python train.py --router_logit_norm=1.0 --router_bias=true --attn_scale=0.125 --init_std_up=0.0501
Below are experts of layer 3 (counted from 0) of a mixture-of-experts language model. Rows are named router (the router's row for the expert), gate (a neuron's input weights, with its number), up (a neuron's input weights, with its number), down (a neuron's output weights, with its number) and show model dimensions 0-79. Each number is 200 + 30 x the weight over its row's rms, rounded and kept within 0 to 999.
After each expert's rows: a language model's description of what the expert responds to; "comes before" lists some tokens at least twice as common just after its tokens as in all text. This comes from a sample of Wikipedia text that the model never trained on. Tokens count by the router's weight.

# expert 19
router,154,225,172,180,201,230,140,163,237,156,210,239,207,217,192,206,239,244,215,217,157,195,241,232,151,154,261,191,207,182,216,228,190,169,203,209,215,171,220,172,226,225,187,182,144,162,245,185,187,192,264,205,198,178,204,147,251,195,185,215,193,137,169,193,203,153,189,222,189,244,234,172,171,165,204,232,240,197,218,208
gate0,238,178,221,206,207,185,247,280,215,207,222,200,244,151,160,205,182,189,197,185,196,224,205,193,191,209,224,204,171,201,263,210,215,211,195,224,201,235,172,206,185,206,197,202,218,128,230,218,175,248,235,180,244,188,173,217,216,190,193,146,227,198,251,150,176,188,207,248,251,198,201,178,202,235,223,207,195,146,200,221
up0,155,191,202,187,211,211,152,222,199,193,247,221,201,157,234,233,200,176,198,160,208,193,181,221,207,232,163,176,234,233,190,170,228,200,212,194,177,219,212,245,217,183,192,204,210,222,168,198,209,136,191,157,242,154,159,215,131,214,225,243,192,165,163,226,144,251,198,204,144,172,211,198,209,181,247,111,198,199,206,206
down0,188,225,252,205,243,187,203,179,201,195,180,210,158,171,163,242,212,197,146,199,220,197,258,167,173,159,208,231,207,194,194,188,272,158,172,191,147,179,184,148,161,200,167,191,225,242,181,198,221,186,219,220,223,248,232,182,234,220,249,140,228,232,260,193,210,186,201,149,200,219,180,195,179,193,216,204,173,242,240,217
What it handles: Table and list openers
comes before: " ", " \"", " C", " S", " L", " D"

# expert 2
router,211,221,161,222,172,213,232,211,209,216,220,186,173,158,191,157,156,188,240,198,183,196,180,199,203,234,187,192,174,173,163,155,173,142,191,228,214,211,212,244,197,215,234,222,229,188,180,249,182,186,195,245,136,261,176,235,161,197,239,218,182,237,228,185,199,181,230,151,222,259,217,213,174,222,178,179,231,217,194,203
gate0,219,193,193,167,205,168,205,229,188,157,221,242,183,238,227,236,193,195,199,221,213,219,161,201,193,215,235,224,190,188,246,197,217,229,200,244,179,177,176,184,204,181,206,239,244,172,204,188,128,244,192,223,187,209,256,162,229,172,204,262,188,237,172,232,200,171,172,197,204,239,191,199,193,231,167,236,161,259,196,173
up0,201,151,205,216,202,263,172,204,168,213,179,164,218,213,194,235,203,212,271,233,149,163,192,259,226,250,166,152,160,198,205,204,166,170,196,236,168,189,213,209,224,178,183,163,218,224,256,247,196,197,214,216,188,227,192,185,213,222,213,193,183,198,218,157,264,202,135,206,198,164,218,174,211,194,175,220,267,185,189,202
down0,186,198,240,162,212,193,208,134,229,184,188,123,166,163,159,223,210,177,179,209,185,186,142,178,212,201,222,189,276,191,169,177,257,192,156,213,196,190,220,157,217,166,192,307,173,192,202,163,188,243,239,176,255,145,231,203,217,245,206,174,201,188,201,207,179,243,239,197,149,207,218,213,197,208,226,145,200,176,152,221
What it handles: Mid-word vowel-s pieces
comes before: ",", "\n", " (", "'s", " and", "ion"

# expert 28
router,192,195,236,235,185,158,177,224,221,176,181,177,187,183,209,165,220,198,159,191,238,240,168,195,202,214,206,230,207,172,227,230,189,222,206,225,161,163,221,203,229,226,195,252,197,146,192,263,192,181,197,163,178,162,167,227,209,188,141,204,188,259,191,228,200,192,156,192,214,172,171,218,235,154,210,214,208,202,170,232
gate0,171,243,179,180,195,212,242,218,166,188,195,167,234,164,202,208,213,182,230,254,197,152,190,169,233,239,209,140,207,176,227,153,180,216,198,181,188,209,195,218,181,208,168,226,228,210,190,221,182,176,191,175,209,253,231,203,194,198,205,234,155,194,183,152,191,174,216,208,228,184,190,188,238,211,199,155,231,200,193,185
up0,197,211,232,221,190,166,255,228,253,190,240,195,158,226,153,158,203,212,237,213,195,243,203,183,186,227,223,220,213,167,187,206,161,251,175,234,206,209,238,208,241,157,186,213,209,213,208,231,211,209,205,249,176,261,240,165,191,184,205,200,202,192,144,178,226,181,203,207,215,251,185,292,154,211,224,190,151,186,210,253
down0,222,206,203,176,221,149,252,217,206,199,236,197,226,209,214,216,211,153,179,210,190,188,205,181,170,231,241,248,164,228,234,245,227,147,210,214,163,234,204,238,189,184,214,194,207,211,236,196,181,231,188,264,255,193,214,196,197,214,194,198,169,170,189,160,225,212,176,190,158,211,190,198,202,166,243,205,223,198,242,190
What it handles: Sentence and section ends
comes before: "==", " The", "The", "===", "-", " He"

# expert 20
router,147,188,176,211,133,171,231,152,170,208,184,142,176,182,244,225,222,250,191,231,174,179,208,234,192,226,185,205,230,236,140,187,236,237,216,204,193,185,191,224,159,257,258,172,161,207,177,190,236,220,252,170,225,191,205,217,198,175,241,168,196,194,178,216,246,201,218,272,215,221,204,237,194,235,247,197,183,212,205,185
gate0,229,187,218,247,216,203,213,215,206,216,250,274,276,177,226,241,187,239,183,199,209,202,163,205,235,233,243,224,155,203,193,166,196,187,177,249,206,130,198,169,202,215,217,194,200,217,186,189,220,197,252,202,175,234,158,245,189,158,159,174,200,114,183,250,124,217,144,219,147,245,200,188,202,151,181,205,216,198,189,133
up0,173,160,195,199,231,164,229,230,222,231,228,159,238,254,237,261,174,236,198,217,189,212,204,196,227,163,197,201,146,182,250,156,258,176,197,249,223,222,149,202,237,209,216,246,188,156,182,213,252,208,179,175,228,203,233,218,188,242,240,212,197,170,242,196,185,232,222,187,214,192,194,234,194,238,204,198,178,218,188,199
down0,165,188,222,140,257,178,175,148,208,148,234,210,200,210,224,190,185,207,200,196,227,144,195,170,205,167,231,167,170,220,197,205,234,245,252,183,152,188,202,248,203,217,134,192,126,194,212,201,235,227,209,206,230,204,176,179,242,193,210,221,198,215,225,197,270,168,171,181,164,205,173,233,203,206,237,152,159,177,255,198
What it handles: Geography and measurement terms
comes before: ":", " of", " (", ")\n", " in", "\n"

# expert 14
router,180,211,177,240,233,191,227,215,182,258,197,128,217,163,225,218,167,182,238,203,146,187,191,205,205,255,160,163,225,202,208,245,189,210,186,194,222,171,212,176,178,210,140,237,252,222,227,211,180,208,240,193,234,219,164,224,183,196,222,169,237,171,170,194,168,196,245,182,165,209,203,185,169,204,209,253,172,171,199,205
gate0,252,174,215,221,197,196,187,213,186,252,218,209,197,174,234,233,258,181,173,183,218,182,217,171,189,177,244,151,195,212,159,139,205,229,261,157,194,224,176,173,182,169,192,196,193,203,195,219,144,136,197,232,209,163,201,116,195,194,247,243,161,187,214,217,214,216,275,144,166,182,170,206,149,208,167,206,207,169,241,188
up0,178,200,187,198,229,146,205,213,161,202,203,175,196,241,176,229,201,221,206,183,144,198,202,208,294,177,218,217,210,198,206,183,225,109,177,189,160,217,170,210,192,179,213,199,217,234,238,206,169,256,178,235,177,185,201,222,244,205,149,187,152,200,237,162,212,186,239,187,209,157,237,230,211,157,216,211,200,198,206,197
down0,231,224,208,211,189,199,202,197,237,197,210,196,282,171,203,189,244,206,198,173,233,214,175,193,223,152,198,238,204,181,178,193,200,156,198,231,203,203,202,193,203,176,178,185,231,225,233,237,194,195,242,215,156,245,202,221,265,196,182,191,214,198,200,279,155,230,203,201,236,124,170,241,227,157,209,184,176,191,218,171
What it handles: Plural and noun suffixes
comes before: " of", ",", " and", ".", " in", " to"

# expert 17
router,188,208,255,157,169,205,220,169,239,210,177,190,184,184,171,159,156,189,209,167,199,185,210,240,211,194,225,238,222,201,213,117,181,176,136,224,193,197,165,223,207,176,220,165,165,201,187,178,236,207,198,219,185,218,226,219,175,167,213,224,253,248,214,219,220,204,255,208,177,201,181,200,227,252,217,153,164,192,226,182
gate0,183,171,151,207,207,246,210,275,189,212,218,190,179,230,179,213,204,171,190,188,189,191,238,182,187,188,188,157,181,239,196,196,212,165,210,243,230,231,204,187,187,149,232,189,217,191,258,200,171,232,257,203,206,236,250,203,252,210,222,220,204,211,193,241,234,225,191,212,230,195,227,175,213,224,180,218,212,217,215,158
up0,217,245,138,212,177,266,179,224,195,215,147,164,182,237,117,169,159,166,199,204,169,177,158,195,265,161,204,203,179,170,313,176,217,181,224,222,202,220,247,207,158,207,213,206,229,187,254,248,269,210,201,194,248,209,207,167,223,157,220,168,167,219,184,196,221,212,221,167,179,223,261,138,210,217,194,222,223,222,218,217
down0,193,181,166,167,188,236,209,163,160,207,236,222,206,182,215,192,229,218,225,225,178,233,187,224,153,239,238,165,209,215,193,188,226,201,163,199,150,257,198,219,186,220,251,189,233,212,216,167,156,145,166,229,195,203,188,202,194,203,189,187,208,164,128,189,201,198,227,221,171,149,207,230,214,183,157,133,191,195,198,232
What it handles: Table separators, medal terms
comes before: " ", " |", " N", " Team", " Votes", " P"

# expert 18
router,258,235,205,209,199,183,168,177,224,222,232,225,212,228,146,164,212,189,185,209,193,246,209,196,175,154,217,210,164,176,246,244,200,208,214,198,193,198,245,205,211,238,246,184,130,198,176,183,209,200,192,195,162,233,159,197,168,209,186,218,223,211,177,158,198,198,257,145,195,183,190,246,142,215,205,208,173,189,179,243
gate0,133,224,249,194,201,259,238,223,175,187,205,174,181,199,156,215,204,215,202,255,178,206,226,177,226,180,228,174,185,222,161,150,224,158,144,132,163,176,195,226,235,267,169,230,230,205,184,173,197,219,181,207,181,174,180,233,176,233,228,242,168,167,214,204,116,148,190,173,250,226,162,194,142,221,174,267,157,201,169,195
up0,206,179,179,164,182,181,215,226,181,170,193,200,195,209,226,195,155,131,230,175,192,204,223,221,167,178,196,186,173,184,224,200,199,234,205,169,180,232,210,237,147,170,145,186,228,157,232,185,188,248,232,232,180,177,175,162,188,204,201,123,217,198,158,202,227,170,223,195,179,167,184,210,181,212,206,140,140,197,215,174
down0,166,216,194,248,182,206,192,249,183,213,222,206,140,142,206,239,213,214,183,149,250,229,247,261,172,185,268,221,213,142,230,226,211,200,245,228,226,177,181,194,191,218,211,200,227,158,218,141,211,202,243,218,197,177,222,160,201,209,204,178,207,230,198,227,223,180,165,181,184,199,159,196,174,263,170,202,191,218,192,198
What it handles: Infobox field colons
comes before: " ", ":", " B", " S", " M", " P"

# expert 12
router,204,183,196,215,216,229,253,209,196,176,167,186,181,208,219,204,266,173,192,183,202,146,280,234,176,206,227,238,193,196,187,202,225,198,147,209,167,243,190,163,222,148,250,236,197,195,189,185,177,242,204,236,158,155,232,232,181,216,193,179,229,210,208,170,245,199,160,167,177,184,219,204,237,206,186,242,219,175,169,202
gate0,217,242,282,198,310,211,196,198,197,167,190,252,250,177,184,193,194,213,250,197,116,213,212,146,186,192,207,168,247,201,254,222,224,138,143,232,152,149,171,203,197,234,146,200,195,227,198,199,172,167,180,217,130,249,214,200,210,188,166,186,195,231,196,186,215,173,222,171,190,205,211,228,137,263,217,174,168,185,205,204
up0,175,246,190,194,162,199,216,181,242,283,210,186,153,175,221,205,234,179,155,199,245,158,198,212,232,209,202,211,175,210,182,159,194,218,195,191,189,245,240,187,216,225,235,204,223,207,183,210,192,224,221,159,213,199,229,213,211,242,218,151,207,203,168,263,188,130,208,254,210,160,187,212,249,191,211,203,206,232,218,128
down0,168,216,168,247,196,146,194,203,135,182,200,213,235,152,240,243,178,197,181,186,256,142,184,215,195,195,242,233,188,233,182,211,200,202,217,175,252,200,249,194,221,238,176,164,203,208,201,181,156,172,167,201,190,154,182,262,223,212,197,175,172,167,192,229,181,183,188,192,184,156,149,211,171,183,213,223,160,212,180,217
What it handles: List separators and conjunctions
comes before: " ", " and", " the", " which", " but", " a"

# expert 26
router,163,209,181,209,220,217,255,188,214,226,194,176,246,206,165,202,166,209,222,208,198,216,150,170,165,232,161,164,204,181,232,219,286,191,153,154,235,211,236,172,182,155,166,244,238,257,191,216,209,210,229,195,197,217,195,236,163,156,189,158,206,212,224,245,195,160,199,195,195,200,242,127,207,241,230,162,213,178,127,241
gate0,213,187,225,206,235,221,203,211,192,223,216,192,172,159,127,165,198,178,208,203,211,199,206,228,238,226,246,201,219,183,189,204,229,169,203,227,188,211,256,230,164,195,201,227,125,142,210,190,209,261,237,232,239,167,224,231,266,174,187,192,255,212,242,158,211,201,186,250,188,200,212,238,152,245,191,210,196,167,190,245
up0,225,216,226,173,199,215,267,201,210,158,223,204,140,201,199,205,179,185,191,221,157,236,202,179,106,256,194,196,159,197,203,241,196,193,161,205,243,224,201,200,188,200,205,135,207,189,180,161,195,242,190,232,165,192,213,136,174,181,175,235,166,208,188,253,176,250,255,212,207,161,196,222,210,165,171,139,194,145,154,254
down0,230,270,162,185,252,173,190,213,185,207,192,153,223,215,251,207,128,225,249,215,200,222,201,173,167,215,211,228,184,226,198,231,131,190,167,180,166,215,134,186,210,180,221,161,200,188,151,164,260,204,201,197,155,218,207,173,204,196,224,177,215,260,222,181,190,237,159,203,184,212,193,186,229,206,176,176,191,227,192,147
What it handles: Abstract noun suffixes
comes before: " |", " of", ",", " in", " |\n", " and"